config.toml
experts_per_token = 8
d_shared_expert = 0
normalize_top_k = false
Below are experts of layer 5 (counted from 0) of a mixture-of-experts language model. Rows are named gate (a neuron's input weights, with its number), up (a neuron's input weights, with its number) and show model dimensions 0-255. Each number is 128 + 24 x the weight over its row's rms, rounded and kept within 0 to 255. Numbers have three digits each.
Before each expert's rows: a language model's description of what the expert responds to. This comes from a sample of Wikipedia text that the model never trained on.

# expert 26
Romance and Latin names. Pieces of Italian, Latin, Portuguese and French names and words, such as Leoncavallo, Diocletian, Quintavalla, Paris, Roman.
gate0:132119110145139181105101164125165162120091118119158138143118101156121147159109138143138151126130140129162116138167086105146144116123155139128142123120110109139097138161155127173084113163154120145159169120141141101120074114170159108132106113182151122133127156140133105118154130110155148134163123118146146134110125090141121132112128129105161142131139126131100142119124128167102112063103094119157137139139108148136117136133125130094142111148125151102088111187130116104139111126126138123119141149145124116120121173136139142093114124110096166081086087155126175152114131139154116147200136110180130098131104093135128109137183126098138118135134124166128095142071141129103097125144101141164108147188127109140161106162124162121117077093202154153113106118146107154136150157129103
up0:137175137172166125133151120125135142108135080091113153126146110120118091097117115099137090140089141150090119158114098118135148070136154102112139133153100131162117122109129087109116136149106138161155088157133115111125142136193109124094075146140143154087151092149165127095115153098088152143193116114113156122122152120169106180130131145161137070112178139113126078149126132134106156105138133108147131114116127107194111102134147167114143168099120130147108180107117119107124110136165120098132142151169086159127122126132143101087128092121107159142124173149138155136127130093146156115110146133122123131120136163108125135107092132158152115130152134108107158100096120152153158144115126145126117157121094120098110150121171142138139104131164137136094158153124165141128130117138161

# expert 9
Table pipes, census verbs. Pipe separators starting or filling table rows, and function words in census or biography templates, such as population was, encoded by, professor.
gate0:104119098118118126109129101093188151145095136127129157172121112172154090155122094098115151107162158151116117142128083135126105100108142098107093129123169149086077199124131126161119137174104126163140119159178194116108153151122115151075147110115160160124123120119136126112148153141129145099141129094161103113170117137141132137171136117133141128136144168117103098155106142125134141146146131100154117126127175164125127150114140167130170127118098169102140137136143131130098133150149121132124116075170132152127136122123127131136128185147149143126132112116124163107106161143137141094156122146153103100096129106112163139115081105100127172141170100107156113158067141118165141163137110134115111167133125161089116151153100165117110132126135115113136128111124100135127111077130106
up0:135082108152131155147141146141128113125109127145156199144156086179066114117120156176133106113156154098129146116109132119112140114138104200144160084126155114108155172117129094140178110134131156105130098141139146188155145128141131092149146069148153123138131132118084127166177109100148089133137134118088134124114146109132151144115168109145127115155130125077116125138094108171125133145136133161120147141151133170158104122119138115157156182164155107141158112118104142128091138156115135094108156108143140125131143113132121153116162152126095129150137139115101093104135142160129125128133157131152115127143147115123138077164116124110118143145141112118119109083149096140093142125150129135110129136134125138145096099122131107186174143157086121145135144156152137087168095118162087

# expert 58
Copulas and superlatives. Verbs was, is, are, were, became and words like its, all, most, more after the or it, as in one of the most.
gate0:132137127140110084091177163113152166102147141132137146107154109159121146129163101115149137135090129129107076125127115119128146094128154101101192096106129128145106124164159164108121160118093131132149125105114166096128125145066085118105168151105135097139134105125135075130129137142109151091137143131180111133120095161154176131150117165121095149086147134141090081134111152126139131133125129104133107124139134151149131091116126104125168107103128138125159174176112150141094099099156113130121133125125098135096136138113160120107133137120114090165156159139152155140158129144120132151136070130191165138132114154132097124166113125145073121127133152109108173130119177138105102109136108102153153120094088124155150173124138109140086103088095142120129122121113143161113153125115133
up0:147105141122103107136163126130146093142166211122125146118105122093129182159128105190086095123127110096141145144088118109130162131121154159102144135155152155117133152138063160135102148130128132108134175119082127125098139113121115089128119137073080102113159096132107115138126188101145129086089087126134118113139134102144140129131105128132145112122121115136127120077161114175136121154088129109129085099140135132121154145167119122132147136147071154139149108094133182107112144138150168117140126126155153124108136094123109148117147095090119124160105109100174109092130095053128117123111111131144109137120118117127123120135124135130115096115088144117112123130137122137168109136127149103141171135112140074090145127147135112143147162110140131115145167161144110167118105137150105

# expert 34
Clause-introducing words. That, how, when, because and similar words opening reported clauses after verbs like warns, learns, finds out, mostly in plot summaries.
gate0:113132193135114102173098113126173139104143163146148104131132168113179142100103134121112134090129173131143131152143151093166139158110079080101136131132134107147122139127150125107134110144110131148141123132176159178120164122099152136117115153161148103116121118122123139101146109082146164146173090104116140128142167132096107170169126127118148156099114095169137136147170115163145139122126167139114143157092129123171167128155137130148137147113111152135099106136103133141139088073139095148090115085177193158103108110131115113099099136148083145188148146157155096130114102168134097110112128154136132093122101127147164119122120146151144129157126163140106131151158122097106122137105141125134111135105118104168141172117103149092134120126134090109127105129119132113108101130149132
up0:133141148092124141139122121106126106140138122177127130105138140138106074134130144114105136141097098143125119105132110099147145116110159103149126143120137084112143118138138130108122121163141163128124140131135109136178139158123082136093146173141106097122149164111155132087112089082099127097165104135110112085122112149114118106113080078100113156137124112144170125076188153081189133150136124144095152124095148127088095123107090144136122104140120125104110127091127165094112117108059080096141151146169070125102120134152124152138127149086116150160114134129126121116150132135163145150099085116097129102116104076094130160119142137129140097120159122100119164122091122112110147123154104143141165122156146109087154155114138100103104138096131132159163109120130138148116122153123180

# expert 14
Letter s, table pipes. Mid-word s pieces (proboscis, phosphatases), possessive or plural s, pipes in results tables, and line breaks after section headings.
gate0:168075160140111120138130130089126116117093111160147138096112109142167135157136147125132130153092141110137149133154103080115106085124124124166152100111181139122132133136122162104081094139125147096138160132108162115150137184139090115109112114059115141136173093128128143136114104135171159123133176150102107108178126125155115095133130098138116144138117112135087115101134137123093150137179083162109117148150129125156142099119151149152084129123095108122112152097152119136126097096123125114117096136135124113132142159123090161132118111141124129117157104084144117129138149110148132175105140113099111111104102086101137107112142095151119095135180096144138090109133090114149111132129081127117142178155131166082109141119098134129097168124125126093109110114089107172165131113115168
up0:112110150130155113124122090099155122082109096147158129150128106144131155136126148141144146131144161133150172125125104080102115079121156111101058153123119136130102123156158087085156145126140119134127091120111134153146131120111151140083140125164088097117167116107113150157121150118130159124153134101084134149153094126166151130167153124117147136115119147106124104135173125132116187134146147112097131129147096130121118153106118057121104125120098148100148145101135116156179138119098132145113092131131142151134128126161158158130090109128127135159101115127156153138118135156097107152130128079136096145119146162111164089131142148175115105119113106097159104126142134138141124126131133059140137132153107121083154151134097124129135134184105135107098157181180100075166161101121150

# expert 43
Demonstratives and relatives. Relative and demonstrative words linking clauses, such as that, which, this, whom, these, and "for example".
gate0:154122122153139142120140202122187162149097134131089125101135102140141100113146118105131148125166148128078141134135166096107117147181120151152135114118154136086117157160158119135131144115104144151127102135073132178121167099120133136105146105119153082142150159120113145139120138109111144143128131142162159102132155131123178122118133153140106130099104107159081136101113153117162099146145131162123152127098116103101084153179160128131120088132095141135155110165133124152135151103120138130084117102062084113093137146118082125125130134102138129148160109116147140154140138161154129137158121133117158093126135117091073144161142154125145118116140149131127074148139097086154102141132111066126122158146167098159133114124112141138138121108161125131151148145118151129072174151128118
up0:093153085135081143150141110101096098093152153136171143150153118106113113124134161130170098114125138131082111138141130138056081073151151136120088131105150113067151147142171151126139120106164109148087112133142144157185144080091091092143150128115120161119132122115120097152070132161108115148116121110140141122156129128116124125144172106120120152131142176110176120120139132159170120161132136089119136123136152138138150171141108150112129179147151120126107141125137116171151139148158162151140120120137175162105142175095120092117125131135125091128110132110098158142127125151098147098104141128106153065131119125121129080162135120110135119131159116145108102102130140093106102105099138112132154102127119141142149164134144109130121144102106084106169102146102142119144108102127130

# expert 7
List and table labels. Field labels and column headers in infobox-style lists, tables and section headings, such as Awards, Stats, Weight, Year, table pipes.
gate0:131169128106121111126081110103115108135133105120118119104131167107136161113116138138145137116163132153140108114136127082083169102109112126114086143153097094098112152100143147132110161131110107158112120118120149168149121129193162110143133083120105130140162093138132164129116076113134130076207113106163129084129115119108127192120161102084133157122140135178151142139095110107097093151162140155130129096115148110128082152125123123137158157103156076080118098145141121129131132128093109129113152124126132077155116104126126101139124162155147117153120072139095141145155092099139150154098133129119148119131137151170123116117112113167133145150130116118102089115116107108135107171097111125121135125127133094111101118102110113117138132133086100096146147110114162161076142100158115
up0:141139111111129157172129133181135144173097118074154130165089137105089118098141143116124138118098147112109151150100133133138132124119111131151125133147120104101129150140119129135135149112078126126128150110137125126118146142100122130115165108135093144124149131153117094137115131109127122128093084134135114160145152124146083107091174125128126147083122151112145141142090122131150129154172118131148125146100105090133167091093098170085145147121100126127062130112136108134141117106151137152112190144161137072130137134112129143134141143092133151139127124147132093148179086092152139085108117137100146119134124139119115152120089147111154155122175096139097191125115130114151166119165122155116136183115100117122139118130193141153105143106132138128134088110098108201140176186140110

# expert 27
Romance word endings. Vowel endings and pieces inside Spanish, Italian and Portuguese words and names, such as Gasoduct|o, Panfil|o, diput|ado, Claus|ura.
gate0:117106110110123130104142130122090134143099091102121130111142156128138134136078099184108076187104134142139123138124154130140117138121122151127104127096121156107165118127140144109093164144095102086116144132119141135089171093128123127114114117147123131161108112115108165166125104148157141162131130090139111150135101146147135117124141132122121097142114133109138131099116107146133160141227115149126150113152126162118142138120134127164141176137106131123116142143144130122149135148133130185149102140140164107059153173170129104088114140097159078136113142135157169172126130124093105142118153144171110119108185160127136120133112124139169169125111135146117127172142131122131150109134091086159122145153173125118171158146116147157142115138163120145152110057157113138122111130167090
up0:110119128123174108134173108191155111140118128167100112122148147116131136153107133109139118101129107140152169103120124112123155079133123117158093139098116160133123105127110169127178143138154122106154133160120118154103155113111106135096106142116166144135125133147127127150131080142139151128087152107149147160161130115096138122155130137158106131131131155074137122146171100105107094141136127124104152144092156129164120123145117155126105101151138104132167086153128120138104163176092148160183114131135120126171134157127192147144155171146094087152099126114145133134188083124124113136136134158114173154122126123138082084146169112125101162147102154119141095112098119178130111111133113125067105117143150127152176121135132112094113143133084128141095145080120101141152121111154132

# expert 63
Place-name pieces. Country and place names after United, South or North, and pieces inside Japanese, Slavic or Asian names, such as States, Fukuoka-ken, Bur|kin|a.
gate0:106120146088109141134172124123108101138114153110124100176152115110113113139197164121094099175106129130123142146136143124118159126110113161156116124118135057077101140108126137132120071147142139105146136137141117122143123156111106166088107121123123119103127067145117150112112158081130101113125088137118097168112086123054130080143135136156137129117108143128132144112166128125171067147092150138150166155133119114169147130135148148141146108163124136159137170143091130119117129157132082163119127110092126143146136134153127074157110138138135129138112143156109100167150128093147104111148080145111107121092084099110138136089118102083141109141114126129112109148094118126146130137122141106149117120160113123108177147138120096114098075098144159124127141121142167133117131121123169
up0:138118141089105093112129178132116152123138119160099138131128174127178138109124152140136175152125150145097156116124148099116149146166156127132124125128149102100162104087148128097099109105124160144143145096154118118094074080155174120136127141157143118048140147107120096101143152164079135096119091130117156149144127108135137147131145160098097120158090130110155127153129172141130137087166091134144124118106122131119097093130125121126154032160131100122116111111149137135150133134152135120149108148123123111089119154139119153125111136152111134135123114163120155108096167123095169121168134115124143110128149091096147123117145131164070120146108144145168091083127179140142119108149125087093119117106142134133124132118115122165160132133174103130149151150116135161154128104126159

# expert 15
Units after numbers. Measurement units and numeric pieces right after digits in specification tables, such as mm, kg, shp, inch, cm, and pipes after figures.
gate0:152136154134113132104093128114097122148068150149141108123125089140138113181129100108114112166131127150128137113126132105119161138098091127127106138127148125143128176117129120135126104101099162118136109109171104137118089134161109049110137116166131099105082130113117152166092079133149128134149135134133112112155151109157119156101116132147140159128111160120176114095146143146105136145093141095111146112093129151150113152116140128142093118067132114122123081138106147101101154134160134137152141163132077102104172178127102131098115117163069100115130131136122125118099091116150170119120150128119091138105119184108158097113145147124180087140119158175146135099118150115099147165109139123159122100118135102129099162186110124156081114124154120113151159144105152131130130158134133
up0:150162128116053151157150109147099130093094101127155116109177117141150106105154153085107103151115129106132148134139127120148133138077158106120133139124144138145148148144150143147135116128160142096150111095103142139163119114172107110128151126109119071134132171102109143104160095152128171121143076140167141117145092130121142152086085103131133139139174126116163110143158139135132117104136120129161088158111185120124104159107144107118131120135123147091154150158132124075084123141128171148147164167109079157126153120130144153093118110124110113120128108147152089130126140112124140142139133123109119128090176118114159144193114106102080169161087189132108122115177117145120111137132130121150129109115126124160132171125112137122188086142126122131110117167128136097133132128131111

# expert 31
Name pieces and of. Pieces of personal and place names such as Dionne, Celine, Jackson, plus the, of and opening parentheses after names.
gate0:120135096116148152111133121127107077125143118120096106137119108107131103108143121159135156124119167108134098135142132114083167144118120165159150104143146138117114150143072136112144115099192124165109106129150129167127162155137121149083098134154145180077160121162122122085164139102117177095116117163135135136183110131129137123132119105145159090124142150127111128154132112134163138111097132111165152091144175174104139115089149144147105128173153133088164123092081135114175077131131119140144117128107149107129129122127096142133125109126156109169162134149094087119142173088138131123109121095116126145129119099121128114169111109147092133160134073160145123119127144116121080142124129116126095162140171121144118109107151157072131134163140093096112119088130105130142117093103108
up0:143118108097111129169167126158128112129133157098121119141138150108122123105136174095171162155102141127148131154125135130159111151144165123098110120144157111146157124113124132113049132146135123138135064135093151137113144092150167114148135111143144146147119106154105145123120171114081140161145171114139129103137107155126128132155166103171166146123153123119127141131132107134073086131146155063151084140119094133097131086116141182147081127134101119133136146148131127131091124095155113132134131150088136134122131137118123131096190165119126152143169175116117153119167159141144129140141153057115134149116130171123138112129155120120120167131167081124173116141134106141123138155111140086079117149142122087140137140134164150155167145142160125149130118130119137150159135157100089

# expert 61
Copulas and -ly adverbs. Linking verbs is, was, are, became, been, and the -ly ending of adverbs like historically, morphologically.
gate0:110090102161148128183116126102136134137130144130126120098125129165137152130130096092136072106125080117119122133133090116116110133145159111133123112127164151147160105119117143113165150131154119120119130146134126099119126149082087128096138151112156120100122118092124140124140118149107125099143125150155175103121104130108136153135162147173158142133126125147131128093085140117147112133104126106174140105168122152138173090135131157147098148144111083112143122164103114158128211182131110103128112094088147106163145166127121180164104139103100105140114130123148087158118100105133154110163117150129116110168161095126106069145126133149101156148108089144120136149124143139139099101095134126157115155115059165134125092139108165172161115118085120127182129096141142107119119127111133
up0:136158141146122122176147145090074109125076155093136173135117119083165137129119141118111152122157117167142115096114158140132087131136157146109140134133106165089150172165147169130141171141089119132109145133090114174119148125117089127094115056148158115104143148125183063128158146137088161161118104148126133117089126120135096122143139120144134104142100155143139117107136144125137125160121135154172131148165105126106145109167120123128166160121111112132144157104154119131180114110145108144077156103100109114134110157108131109145162133148115104157118101115095129096116108156132129165137143130071100111167152134171114130119109124133117147151141099174144107123095142129150115127128126114156141119133126125142155161167115111129161142114104128159160110134113121175098102171160102

# expert 36
Discourse adverbs and connectives. Connectives and adverbs in narrative prose, such as however, although, that, then, later, and second halves of compounds like overland, wherever.
gate0:133171108099141090094127124123138159112117098124142128113141122082165106082155101157085141136129166098074137161118127138112125153081110154088155096113148106111152144108181108109085158144171107139147108134127131107065127149158128185093117156141132125162164086128108122098132108103102089161145072125167103072159119135121112162125133180119161136138114126120111147130146156174140107126095143103109167114117122125165094137152198118128095125118093138128146092156114115107153134147143135085123138159116135114146122143134129131105110136136088109193140147150113129138140081134152167117116129113119147116080133101134142129111120131134153135140142115100171103146167113140131138139112137159130102111095108112123142151130102164136125135122127142121137143118098096114118153088123110
up0:174116134124127126113147122152115136122123123094122127145136144149127130122145124132161115172119098150099153096180100141124140172139088118108160156127160129080114150137144113131101100111165113096148143149136130089127133095104113157117139163129159083125215126134138101082142165135153077121153141112121123129138157126098135125148144128129108111129153114131117138141113170122151175143114109113130114151123151137085111143112177188136106063106101155142108124144114153104119138115137190152136120078152133129143129128137146132142162094133127122089136115159140136133107183182118116160108112126160132108138155072104114139127140139098163119116116126099117117152132161092145164123126065117179159129107133156101116152114112155157127126121144112109154091093159112128158096114157088

# expert 29
Romance word-middle vowels. Inner vowel pieces of French, Spanish and Latin-derived words, such as e, o, ie, io in bourgeois, Supérieure, Ministerio, societal.
gate0:095140183132120121110128077116147111119129104158102096073128129129119133140107152120142094102111147124135132090127135146109152139163115123137142142095160124136101108137128126124099098088162169153107144120127161090152119109133128120139109143144107190138111118118133139101125099175136133143111146130163068130142137090137125108128121135114119138119166119097149152148138146127125099142148119144138109086134204063114116132154144096146109078109154154126142108164184129105139117126119143108136150158114103137124116100117143138115131124106125115115125125143131145131141113125100118116181141068138158105132098092113126111125164099125163156151131156134175115163139203081160125113090132113131134105106114080144148127125133108126114111057085097144098121111136099107138114086110187
up0:099130042093148125111144129127118134129137088116111124164127153123149137130165133160102137142116180123125137160105122139122141098153144149168142135125129137136102116112150128155143087113132136149147111120120132146149115094117133157156169134114122134143136124126133121120123167174144127095076138154146185141104162140119151142099176145124127061146138149113144122176129133139106146120119130136120154113101122188111146167149094152116119094152141102092126154147087136128106128126128077109086135136132110109118137072134125116139124116115174115176143169099091169097167145104109104142094148154142142106088120133144145127149122115149103131147161136166135081164140156142134125099178136116107153121174066140129138177141121156150159109156106102141149165102136146159128092135130115

# expert 28
Of in place names. Of, de, von and da inside proper place or institution names, as in Tower of London, Isle of Wight, National Register of.
gate0:134120122126129141113123142156121103145143141102100128174126118148132137153114127114163162130139077117117128127081137114127158138173172142135082143123100097139138121131100167149119099125097158090122114109108126110122149092056119112148121175099122115122100152128118109105134131099126114101113091156104101156161137103104123158165175133110082140145120143111108141097116130148126135115160110155097136117133138122104174130113129104107102166125125172113127111146110099124180086090154119152106126144117111162155177127128112131094148105113129132136148135115101160139104101119154145122144128133147109124124112138108124107121169099145120122124095124127169191136141179130104155146121118121101129129141160185151160090101120130147131086104152109090037087129132145063096152101133147
up0:165147095153061108140138139107106072125122124117106126143136096118096121105084124101118092109134150117145104120124115138097107158103163125096113150131129100105147078143090135126130151093110119134150119154103138130129130128094094085089042130152104096141083148073152128118143113131121131125106120114113125154159135152110118131128150110130123133114120134129134142137126134114097159131149114125137136150124154112153131155118101113097196100109153134129121147162094118126137164128142148120130088084094120125189123147150118147136114132122123134126111140124115100161142138099126110095176126101137119139133151142152188086140094114132148111125125104118123102080121153114130207139144097133120136147132114119107156181091109175148074108134102171146149120147094099120095183126148132

# expert 0
Numbers in stat tables. Numeric cells and pipe separators in sports and results tables, especially final digits of times, scores and measurements, such as 1:07.14, 4.73, 8.
gate0:143148139094125155094131129172177156117114090107120113091113136138146139131134112150160158120166118087146163101116112083132154123087122110098111139132175095158122116106162117166154121144142146103130149142130145069122150162122067150124157130098174111115116116121134193136149130152120103128161139138164184119149101156124129084097177107135102148124088179113119117113107180172115127101143152146089133134171154110116129110106154141165118138092103156101165108139137117079127099130129105136127091119126110199125107130117095138120115136141150114118077164164150159154149093141128109126115139139105155139112164101124133128141125121111110146095080151142108131135155144108155118104115153111125132158120097126138165107120126108157116137117154108159156146156146124124156145132114123
up0:098172112148139097131161109118113143109136113089110161124122137131149108135146154145133150119133143133106107101159123084118125108132164134109099130150162155073093145106103125129150132095109117127092122113142106118167123107165107130125149137081090166131125093119105109138110134114116133137187151116081153167115126145120125102125075118138117077172197129127105141181147104138102129079103128127118143103123121151109095138119109117124139138113133144100134123153109131163088160131127149138142150141120174129159127109144116083088159115131147083107133131142115136116132149122160137113130124126132151107144144144142141095126124132128096109191118120101166116100072146084079139156108081113069113136170094090094106142125125142164125089130087152101163169132158103124144097145122136

# expert 55
Mid-word pieces, military terms. Middle or ending pieces of unusual words like alkaline, mahogany, unorthodox; also military words such as Army, Corps, Division.
gate0:127178120159164133144103135115129116109173175139120097113084111124156150130141122184125147121142121125113126128176148101123068137192155151108119117097144121095116118136142091105128119146132083118120121134149161150159130150151077148127132145120146088091179141103184128110131113119123103149143137136105101145160101114103124113151099127087127104118128089132152128155172127101114101145062128122126158094119156136113129146130124085105148123114112117114123091142127106147126140118136152118127144121141081101156128087161108088137150168090136114134148095140090126132115106098201124128074088119092148107116138115120142110138124109105104146148118139149167149149156144132081120127166146116072129127128125115134122108137127101162125145110143138115124151165121170093161124189125118
up0:095134173123127131126130143114187140150143121136139085126139147124129090172118125117138132113175077150119075135170101101096166106098144151090102120158171150107153090142144172145174124102166137150107136107098140111110120157124131108120151129109136137139139104136114185162100166152105155124125150138165125107098136122113159125128102137108123097113131066151120118108135110156102148111172126137136162135134140193140129137134170091119134108145130186099128129129143123137124136115153126139090102121094113155101137157111125141098091103147110112113114111139168106129111129124135142139140171147129137123123139116084133131128123134186152102129136157130115099129155164130168106126147148067135102090165080174139160123138134103141153105141165132102118126117181108117154111090109164